From a checkpoint of a small mixture-of-experts model trained on Wikipedia.
Size: width 128, vocabulary 16384, 21.2M parameters.
Below are experts of layer 6 (counted from 0) of a mixture-of-experts language model. Rows are named router (the router's row for the expert), gate (a neuron's input weights, with its number), up (a neuron's input weights, with its number), down (a neuron's output weights, with its number) and show model dimensions 0-127. Each number is 200 + 30 x the weight over its row's rms, rounded and kept within 0 to 999.
After each expert's rows: "raises" lists some tokens whose logits its average output raises strongly, later layers aside; "gets" lists some tokens that make up at least twice as much of what it gets as of all text. This comes from a sample of Wikipedia text that the model never trained on. Tokens count by the router's weight.

# expert 9
router,233,186,174,174,195,181,175,226,191,177,171,223,203,242,175,212,229,235,222,203,201,183,222,232,197,254,191,219,191,205,253,243,177,195,230,208,221,129,250,234,212,202,185,133,186,205,280,202,145,233,164,220,200,170,216,151,193,170,268,189,171,184,210,211,225,148,201,180,176,195,195,217,166,208,191,202,216,208,171,167,174,236,192,161,155,175,144,181,165,210,223,219,239,198,221,220,176,198,215,261,191,201,214,222,179,164,213,254,231,201,130,191,190,183,189,177,209,187,256,267,236,204,230,215,263,180,187,169
gate0,175,166,155,202,178,251,197,237,231,195,204,191,159,194,213,165,206,200,167,124,192,193,175,205,198,179,222,187,198,192,206,197,205,216,145,233,198,220,194,180,151,205,187,218,200,179,166,209,146,264,210,277,215,205,247,167,227,188,255,179,258,199,132,163,206,255,168,234,234,230,193,157,247,198,190,211,229,183,238,207,170,158,166,190,208,135,223,215,209,164,202,196,217,273,194,214,221,153,194,232,179,175,166,190,220,220,176,198,227,216,180,143,235,190,191,188,177,172,267,212,192,204,213,177,165,194,238,202
up0,199,169,219,179,206,183,198,237,228,172,188,177,139,227,203,179,237,235,203,235,183,187,233,181,157,238,171,184,221,201,209,220,197,207,202,217,267,164,196,225,141,198,267,255,195,204,138,222,181,172,225,215,243,216,201,155,238,204,199,180,191,174,188,177,255,231,199,229,135,203,182,194,228,172,285,216,239,197,181,179,240,186,182,181,227,160,152,136,204,228,206,177,179,235,169,206,187,146,151,172,205,220,178,183,165,143,201,203,204,191,186,222,227,169,190,166,213,242,246,215,227,199,169,223,151,204,210,233
down0,205,208,181,188,176,189,145,220,207,213,194,221,211,194,211,217,157,174,197,211,205,198,156,223,69,176,256,257,219,215,255,145,153,220,210,216,188,198,183,172,167,223,187,230,182,167,228,194,164,214,178,186,209,211,209,164,196,194,245,201,239,211,239,186,164,199,206,252,211,228,209,238,215,212,188,190,208,211,188,178,189,184,226,201,202,173,203,189,214,134,230,203,171,214,222,136,205,210,226,191,161,147,220,254,213,235,230,194,143,233,220,188,260,165,204,183,245,145,210,225,198,201,221,221,232,244,257,186
raises: "about ", "whether ", "on ", "the ", "for ", "top"
gets: "ing ", "ed ", "ted ", "ate ", "ated ", "es "

# expert 106
router,220,196,178,138,181,183,178,208,175,296,162,194,166,209,181,212,200,240,197,168,242,208,227,224,219,199,196,186,201,155,227,240,238,158,200,198,210,145,240,198,200,175,208,216,229,201,197,222,160,270,166,238,185,162,190,166,178,190,219,235,204,169,177,228,208,165,168,200,199,213,180,174,151,241,163,149,196,226,165,191,196,229,226,185,230,179,199,179,168,188,202,214,234,181,222,210,140,190,205,201,249,197,220,202,146,173,174,210,218,154,156,218,210,223,207,247,281,128,204,191,221,148,234,230,238,191,173,209
gate0,166,143,193,168,225,219,238,222,180,216,183,235,226,201,163,198,204,215,235,191,273,256,195,197,221,211,242,200,204,184,195,229,191,228,233,218,184,158,213,164,222,212,222,216,203,169,236,254,197,214,218,202,195,220,223,181,226,234,214,136,197,184,164,233,173,192,167,213,223,146,164,161,204,236,224,198,141,218,214,231,196,173,233,205,220,164,242,198,199,198,190,254,271,184,145,161,165,210,259,226,195,224,243,205,180,168,158,163,157,167,170,183,238,175,190,255,146,202,170,196,196,167,218,192,240,234,240,229
up0,129,203,188,160,221,158,176,195,174,231,191,131,190,194,211,220,206,185,161,186,199,215,190,227,203,178,176,216,216,182,246,216,192,189,145,187,128,168,229,234,215,219,247,246,219,208,208,200,175,207,220,234,203,218,225,185,235,162,156,180,248,223,222,191,216,185,178,149,211,206,206,227,145,195,146,166,220,220,179,223,247,219,194,231,267,152,245,186,204,236,223,284,194,195,212,183,243,230,227,206,164,147,200,226,195,177,160,226,160,169,199,207,220,203,193,153,172,211,207,189,207,169,210,219,259,250,234,171
down0,190,198,204,190,213,217,210,215,145,246,183,219,170,254,211,226,205,197,204,221,187,234,222,227,155,194,231,210,216,205,202,204,223,200,202,213,194,143,242,185,202,223,198,164,179,202,112,183,136,199,160,163,204,231,197,190,222,194,153,214,156,241,152,242,201,209,165,145,236,192,246,117,203,244,156,199,237,216,266,225,195,173,226,156,210,197,230,245,185,156,199,201,239,188,158,146,187,215,213,177,175,179,197,229,194,194,215,191,227,181,216,197,139,162,183,181,228,198,174,200,202,152,204,245,237,147,238,185
raises: "the ", "a ", "this ", "its ", "an ", "which "
gets: "to ", "in ", "from ", "of ", "at ", ", "

# expert 79
router,238,190,180,144,199,206,173,198,197,220,192,183,138,198,176,282,254,265,198,204,230,199,228,194,227,210,137,211,211,155,201,209,209,186,208,217,162,138,274,201,206,165,225,207,182,184,198,238,228,254,176,210,189,153,192,143,217,170,236,202,176,205,213,189,203,192,162,228,199,222,181,200,176,181,190,155,201,239,159,195,216,259,191,226,227,218,200,183,159,207,169,224,238,186,169,252,164,151,183,191,168,198,173,247,153,185,194,259,249,209,218,209,199,193,183,235,255,176,195,207,220,186,250,211,196,230,180,153
gate0,190,168,184,209,183,164,175,197,212,249,241,185,183,212,194,199,225,201,186,216,160,215,130,155,239,212,194,192,164,215,194,273,213,198,192,127,174,179,194,182,167,238,142,210,253,251,174,178,233,182,202,321,173,228,200,200,216,215,185,188,201,241,258,209,168,220,204,205,236,268,185,193,222,204,217,197,180,230,200,196,195,207,141,220,207,182,193,218,167,193,174,180,204,227,201,242,216,209,208,210,193,163,248,184,227,208,201,203,183,221,206,258,183,191,192,166,238,283,228,232,193,162,219,174,166,207,207,174
up0,237,183,192,171,213,152,126,173,232,167,204,187,178,184,152,167,204,221,222,182,158,177,161,196,141,216,175,154,199,189,205,265,224,192,208,185,173,199,240,168,191,171,199,206,183,222,223,183,247,205,201,214,203,189,143,151,200,194,167,209,239,201,182,269,145,212,204,203,162,204,298,207,186,189,178,134,204,222,136,193,242,213,198,178,132,200,207,183,196,241,207,178,215,228,220,156,180,212,233,222,198,210,173,216,189,193,165,241,209,224,195,261,246,195,184,130,197,227,176,185,204,184,208,216,165,196,189,196
down0,213,178,182,208,217,174,184,201,226,229,155,156,214,175,213,172,153,196,242,202,208,218,240,212,198,184,186,229,228,168,195,222,182,198,206,222,173,149,220,234,185,177,202,249,219,166,183,229,215,181,211,158,196,180,148,214,199,227,139,209,194,176,203,219,178,197,213,221,226,213,195,193,203,200,158,275,214,222,154,184,195,172,229,202,181,261,269,192,187,247,202,197,216,128,210,148,186,183,253,200,168,146,204,228,190,185,187,213,253,203,204,250,223,126,216,177,218,123,156,221,179,195,172,227,171,169,227,276
raises: "1", "a ", "0", "the ", "2"
gets: ",", "$", "–", "than ", "over ", "aged "

# expert 125
router,223,150,169,178,177,187,205,211,177,179,204,216,164,239,193,199,205,223,179,184,212,162,165,250,319,209,193,166,196,163,195,217,232,199,183,188,204,199,208,196,234,211,197,211,218,220,242,186,147,218,168,262,216,188,151,208,153,198,248,229,160,159,233,187,226,197,183,175,182,197,205,168,164,228,216,198,236,236,184,199,136,222,213,167,158,168,166,199,186,186,212,257,271,234,221,225,231,194,203,243,181,214,214,184,231,203,211,242,207,130,141,225,188,252,205,205,159,221,242,178,230,241,222,200,201,185,189,184
gate0,191,217,214,185,146,162,174,150,239,222,213,273,205,177,185,182,235,267,260,213,182,146,193,223,233,186,135,164,218,183,246,217,172,197,191,247,179,171,242,188,185,213,166,225,214,210,213,251,177,181,190,234,177,203,234,232,271,174,210,191,171,165,168,188,211,216,146,200,237,207,215,220,229,211,212,226,215,176,194,246,264,187,165,200,203,225,200,199,199,220,217,226,214,188,235,191,161,163,195,213,224,254,233,156,193,161,116,216,182,183,166,180,222,206,162,205,208,186,192,262,179,193,214,224,196,226,187,161
up0,211,206,187,187,176,260,192,208,157,218,151,215,208,164,193,213,206,143,191,221,178,171,201,136,206,195,152,234,140,170,178,261,225,207,230,204,145,217,191,210,178,117,201,163,179,239,220,169,248,172,218,221,177,212,218,145,175,195,182,213,197,175,196,169,160,172,237,212,185,216,163,181,177,227,135,163,170,204,227,230,204,145,241,194,146,209,242,240,223,193,207,189,164,203,127,219,179,191,204,186,204,211,177,199,194,207,197,213,205,237,226,141,223,217,244,178,234,205,138,201,213,155,227,217,180,207,206,236
down0,216,186,227,176,205,237,213,201,235,217,203,165,204,185,209,228,215,200,173,174,195,184,223,215,137,171,268,140,240,195,195,182,184,154,176,187,206,206,196,219,259,172,193,168,195,201,169,200,210,177,203,223,219,222,192,160,146,131,154,178,185,243,217,221,212,209,225,227,204,246,207,195,176,179,210,163,183,174,153,177,149,230,252,172,186,170,227,163,222,194,229,274,181,170,146,219,190,193,204,207,183,219,206,223,211,209,136,249,157,178,219,214,215,210,200,186,193,123,233,269,218,229,142,206,153,175,172,173
raises: "ings ", "ings", "ing", "er", "arm"
gets: "is", "ag", "il", "it", "ing", "al"

# expert 98
router,285,154,148,174,219,197,167,179,190,226,218,224,123,220,176,248,206,191,206,227,198,154,216,228,283,229,218,209,199,220,205,213,223,185,170,174,236,163,188,181,220,172,190,205,185,168,195,233,161,224,183,196,202,214,167,189,205,197,195,213,199,189,174,177,230,201,236,213,173,246,183,242,193,184,166,192,199,232,150,228,201,268,169,186,263,182,198,115,151,211,178,245,165,191,196,264,158,175,181,204,223,208,189,225,188,196,200,205,252,187,221,190,188,176,200,193,243,184,207,246,260,157,180,245,201,218,177,182
gate0,277,182,186,165,169,197,205,176,197,165,220,249,218,240,187,170,201,244,207,227,184,176,180,153,204,232,206,199,174,164,150,184,239,186,207,165,224,184,227,195,185,216,227,215,200,162,218,210,147,248,193,211,201,213,244,140,266,170,211,158,155,181,161,187,195,227,188,189,185,220,127,208,250,169,207,215,203,257,156,209,189,215,195,228,217,245,212,177,223,237,211,246,198,254,220,230,164,208,140,165,181,223,220,235,175,248,148,206,262,180,200,216,199,172,187,211,246,204,195,189,177,217,177,203,226,194,137,194
up0,133,194,193,190,162,178,203,233,215,272,185,158,152,160,171,256,177,256,196,215,187,232,199,203,216,131,169,162,185,241,206,186,207,238,183,209,193,221,163,177,121,165,180,186,180,207,176,155,248,148,221,224,255,180,182,243,200,212,197,199,232,190,225,173,204,205,170,231,188,208,231,203,172,196,185,241,164,188,256,190,181,216,249,148,178,184,197,214,232,161,279,181,186,185,196,193,251,233,216,213,195,161,189,174,221,177,150,165,166,195,219,219,222,213,189,204,149,180,206,176,165,223,191,213,225,191,220,201
down0,193,204,191,235,183,245,218,197,184,186,183,189,213,204,185,184,216,197,214,197,193,218,199,173,167,231,231,205,143,172,203,232,170,169,214,197,181,219,217,184,190,213,147,215,205,302,284,218,192,242,220,248,195,175,240,203,164,171,241,191,180,227,210,165,141,147,161,225,202,258,190,221,204,233,186,206,176,200,203,151,191,199,203,176,156,206,134,201,213,129,211,192,189,196,224,217,190,214,207,168,184,221,172,203,198,199,226,189,175,212,150,191,202,244,155,250,207,209,175,223,176,179,194,220,267,223,126,125
raises: "6", "8", "9", "7", "4", "3"
gets: ",", ".", "| ", "′", ": ", "–"

# expert 239
router,252,167,178,164,192,215,170,196,162,168,205,205,153,264,205,213,227,202,219,180,225,187,175,212,314,192,158,155,177,231,209,216,191,201,173,164,172,186,238,218,235,230,192,214,194,208,228,224,193,268,177,258,182,204,192,177,160,171,228,207,214,171,222,215,214,169,201,193,198,209,163,205,160,256,210,189,197,192,163,167,195,231,190,169,181,168,187,193,173,206,201,230,250,193,210,237,222,234,144,251,165,202,271,181,228,204,226,225,225,135,162,227,150,240,217,185,185,193,255,209,235,240,194,194,214,200,224,185
gate0,217,220,163,230,213,230,179,142,207,152,201,205,223,213,208,204,243,161,234,185,207,156,175,212,214,204,211,163,204,182,173,187,213,183,192,229,241,209,241,179,223,195,216,174,189,130,189,173,216,220,192,193,227,160,191,209,240,137,161,188,149,169,179,205,213,180,217,156,204,230,200,197,265,188,174,215,202,183,213,202,183,164,224,207,198,198,204,194,154,218,222,219,208,205,187,192,190,199,192,337,172,233,168,159,174,190,222,202,254,268,180,267,216,217,175,182,209,205,226,146,268,170,168,168,190,205,226,223
up0,198,233,194,208,204,162,230,197,265,224,202,260,244,242,194,208,177,152,154,201,191,264,211,204,192,248,166,232,231,221,208,263,193,181,276,198,219,142,171,178,292,224,228,161,205,161,239,247,173,228,198,216,246,211,189,176,178,203,193,203,213,209,226,208,217,195,179,200,195,188,222,172,157,209,169,189,188,143,173,205,176,225,177,187,204,192,234,239,160,223,240,192,180,206,228,231,190,147,222,168,195,182,211,260,223,232,171,207,226,164,211,139,221,202,197,199,188,215,194,177,147,182,198,153,171,211,172,166
down0,224,179,183,169,178,201,251,233,179,185,165,196,174,161,195,250,188,176,199,230,250,203,215,167,145,219,151,180,226,193,167,183,207,236,190,221,179,219,194,191,234,185,215,225,216,192,123,145,157,220,226,204,185,182,190,180,203,172,213,193,166,166,214,179,217,177,189,230,234,194,233,223,204,194,179,141,195,154,232,219,212,156,98,210,238,183,191,253,201,179,178,204,182,129,230,206,206,201,228,234,213,217,238,222,165,243,177,160,165,235,163,191,185,159,202,275,180,193,216,244,167,168,215,243,225,171,210,179
raises: "ic", "u", "er", "ici", "ous"
gets: "ur", "ol", "h", "i", "c", "um"